{
  "n_layer": 8,
  "d_model": 384,
  "n_experts": 16,
  "experts_per_token": 2,
  "d_expert": 224,
  "d_shared_expert": 256,
  "activation": "squared_relu",
  "moe_layers": [0, 1, 2, 3, 4, 5, 6, 7],
  "router_score": "softmax",
  "normalize_top_k": false,
  "routed_scale": 2.31,
  "balance_loss": 0.0118,
  "balance_bias": false,
  "router_z_loss": 0.0001,
  "init_std_router": 0.0271,
  "lr_router": 0.00114,
  "vocab_size": 8192,
  "norm": "layernorm",
  "norm_eps": 1e-05,
  "tie_embeddings": false,
  "optimizer": "muon_variant",
  "lr": 0.0105,
  "beta1": 0.95,
  "batch_tokens": 32768,
  "seq_len": 1024,
  "train_tokens": 239100000,
  "steps": 7297,
  "dataset": "wikipedia_en"
}
Below are experts of layer 3 (counted from 0) of a mixture-of-experts language model. Rows are named router (the router's row for the expert), up (a neuron's input weights, with its number) and show model dimensions 64-127. Each number is 128 + 24 x the weight over its row's rms, rounded and kept within 0 to 255. Numbers have three digits each.
Before each expert's rows: "gets" lists some tokens that make up at least twice as much of what it gets as of all text; "comes after" lists some tokens at least twice as common just before its tokens as in all text. This comes from a sample of Wikipedia text that the model never trained on. Tokens count by the router's weight.

# expert 10
gets: "-", "–", " \"", " 0", "/", "  "
comes after: "-", "|", " 1", " 2", " a", " 0"
router:199115139156136143103135149131087098144114113114121142139114130145150128143166143110143075128160078140152139113114135152121115108134132162132159125131124092156122102082106158122129129134169132
up0:127117138161165132115139116094179121092097106126156152172153140140119126128118109131117114134124118099152131110165145155120114127136107114155146126109071154135123117109161092120126141112154124
up1:177139170096147096088101144156126105076116115099126085166137121107146148078112170097142187146144146100126128112163141129114117152149096107138110151109132121112126100139155098098127191131119156
up2:126123148133130115100128173123124127146110163109110137130123139130113098101137113144094130148137091134136127109125150170143167150086146113156116140154160190153147056124138131098114116119160157
up3:164157082144140066161119168139135107107102157143130115091090107119113125117113125209136109158144116055123123174145140118138121129110154103082151178198135111119115163112112158128126122090080154
up4:096164172140115152145126127137131125092122140115182148094107107151145110116110121145114122110153149124135111100118132125153092091113142128149116120146153159102093106151108096094118116116147125
up5:115130079150131106107146159120087090131136122093126156096127126175128147169171101148136154130112122165104161129121160132106138103115144120107112122113132116164095151103129114124142154141137112
up6:093112118134146125108134067133159149165146116079145129095144124105134155112092116142093136167109095093162089102121089076113124126083122116082167127149126125140164135160107092172130108130128129
up7:161148158116131157130125092130135188123162096089137162105120155122129170124129127126130123101145086172128094095122083119145147114129106114119140116136164160149143129157171163117122124116090124
up8:193136125135102139116172140135084136122090151152138146105167150126156093108107076178119178131058119148125138128091090176111133136134116138147150098136135136135118092123147130094128143125178128
up9:126099137153121147113111142160138142154121126153183123096083099101181098150141126121107144094111171101134144150156147125097078066122107128118124094102093117156170127165133146129141122096148099
up10:127101127142083133141108184095129098078133165158109134146142117130141138100129127113192111174131125113118155096116121117112132128125124105095137128157108131120099109147119160145110136145137100
up11:144124169123123094152122113102113115144141160125111158161096136117099101145133093142094096117120130066115145120117128090115137151115098154156129142127138091150111161118135131154164094102161153

# expert 0
gets: " the", " a", " and", " his", " of", " an"
comes after: " of", "'", " with", " in", " to", " as"
router:098103166146154105134115128140116142120131164166112105132167134170103152120125144083164118102124102134106138160155099144100125084140113138152142155140137089121105115133085139136155135121169132
up0:162140131105125104101114135105116118087118078164117149084117143071124086104129154132138132147112139150191116140155165091176118142102148094131137141103089128106120111126161132120135096056123103
up1:116120140106121115152119142130103154075123118124124115143135148197101124111102125171119098124135137100146129128130126135105153105100145144166114123137134115139142137163144103110067130132127139
up2:126107111118141148157184127169138130192133122184127106123111133117183094101107115109132157083149145167122109180169076107084118127132127139138117116128129140162169131127127118092107118123148148
up3:105138145135167138158146118120139136133115141141118163100091134160162127101106102118119130132152143125128094115087143143140113129098171109118155153086126142144114076114125096100114158108125161
up4:129119104111177167152113108118125113086137142126160125099118090088107143074138129134189154152091113136073118132164152105174140107130069127125135085144118112085142144167144116128128161128103140
up5:159076154115136093187150097075044108125164136129086168100126063145171136104137142130127119095122133132088179132108086121133138107123136159141090121141139089138108089122123152107113184137176116
up6:138111087131165137107074077139130147120141153113139126112141114153114137117134098124112141113124145111109140164142100125119146135114121158130136162124093154113138063144085114081147116102096145
up7:121079134173092086129115124134124132090168175101120139138107119107152133152097130129137166148118103153120113130140120162126133142137091150125109113137141139083128099097122126098104119094140093
up8:142175118122140078094083125082128121150157168116128073143146068133139118133123140090114131134152095104117114135163159115123146126110148138162152094130135128130177132145088099154090089118107156
up9:113122154073136113083125123151086143108148130126130169123137135082150139153118126140168093116148102161123095120123172134125121038178146143112123097138100111151137094105100166160134144144116165
up10:075097142134126112115110160135110113107096135120103122137131110121161109142116176131104101147186129088082132123131164157127115147109064163111139126146121109128164173102155096115127144128148149
up11:148112125139130108133074133103127104156099132145116172111138117106144132098119102114099132119130170141135110125165102091144160130117110135118181149136122143056122094098141157111131105097112133

# expert 7
gets: "=", "\n\n", " Born", " Location", " Total", " Date"
comes after: "-", "\n\n", " |", "=", "|", " ="
router:146146123144144150097129143117109123149124131095165146127087106174138117141149120136124201127123114119120100159160100126139122120099130133151124119114109145140157079123117142091117163127121108
up0:117141140115120129119115135145090112127132138155142138102147116149082157117152123164144146123149133172145102106094079120128109104130151108140149144126150139144145154121093091145113121077156100
up1:134170164113165135111129147181115126120133149128147134101141110143103119136123075108098129097145101113114134132091122109155143103152142099177142146129153130105157118118139122140112130132116148
up2:149102116171127127113098130160141150090126105136132139119106145148110127145087075152119104186107139112131114104119106155130134091099103151111153129166125152089108147099101130114151145146095145
up3:104098102112142094114132097118093167190137135093112112119103127124161169122120120102177089136155144125118129096118128113079147149108118125160139155180147137168131145157103147120103164123144136
up4:124136095086115123133149092131150123096138171135133114138124134157104191159145132125119161140151151096130110160164140128129134139116101183122173152081112100149132118121145134104148118140141138
up5:131082186129111136145113138104149165121159126108114138164169142141087124109169071133146185082172110127138179135136106142106114118121113161092094111146140100113118155102081158142116130131146156
up6:120123141136129118121151115101115133154138150143125115104157127162117135161126123136139140113096104122152138132109078157138134109153127158133126135141128160121099149138165100131098142081138108
up7:152154130100098147123106121113125107162143185148149117142169113163132105112127125183155163095110098088168126142146100121154139105117160104140135149119129106117119092127139102111152117148147095
up8:139157104111155140138123126123138117142102148132161162093129133162093085092169103162089100125134109086124103163111089117108118154119114146157119153129128122100083144131147156097124096171151112
up9:135146106129122113100088098093116156149114139132084136131115104148115085140133161115140161112124115145117142159145109120137130150119121149129114116145142077102142107130159142104133132140124137
up10:143143074152100128138142143157139126116099094151125109093141062100135145115124114110114167110135168144150135168117123084078140132101124120133126071116124130150156147123145146085111101088106110
up11:135139113128171085096117111116085121101098143158102102130107111117096150111143131144149092145106118125151110128117130137141147103101138100121086155142152137126107117113088120154128115092116118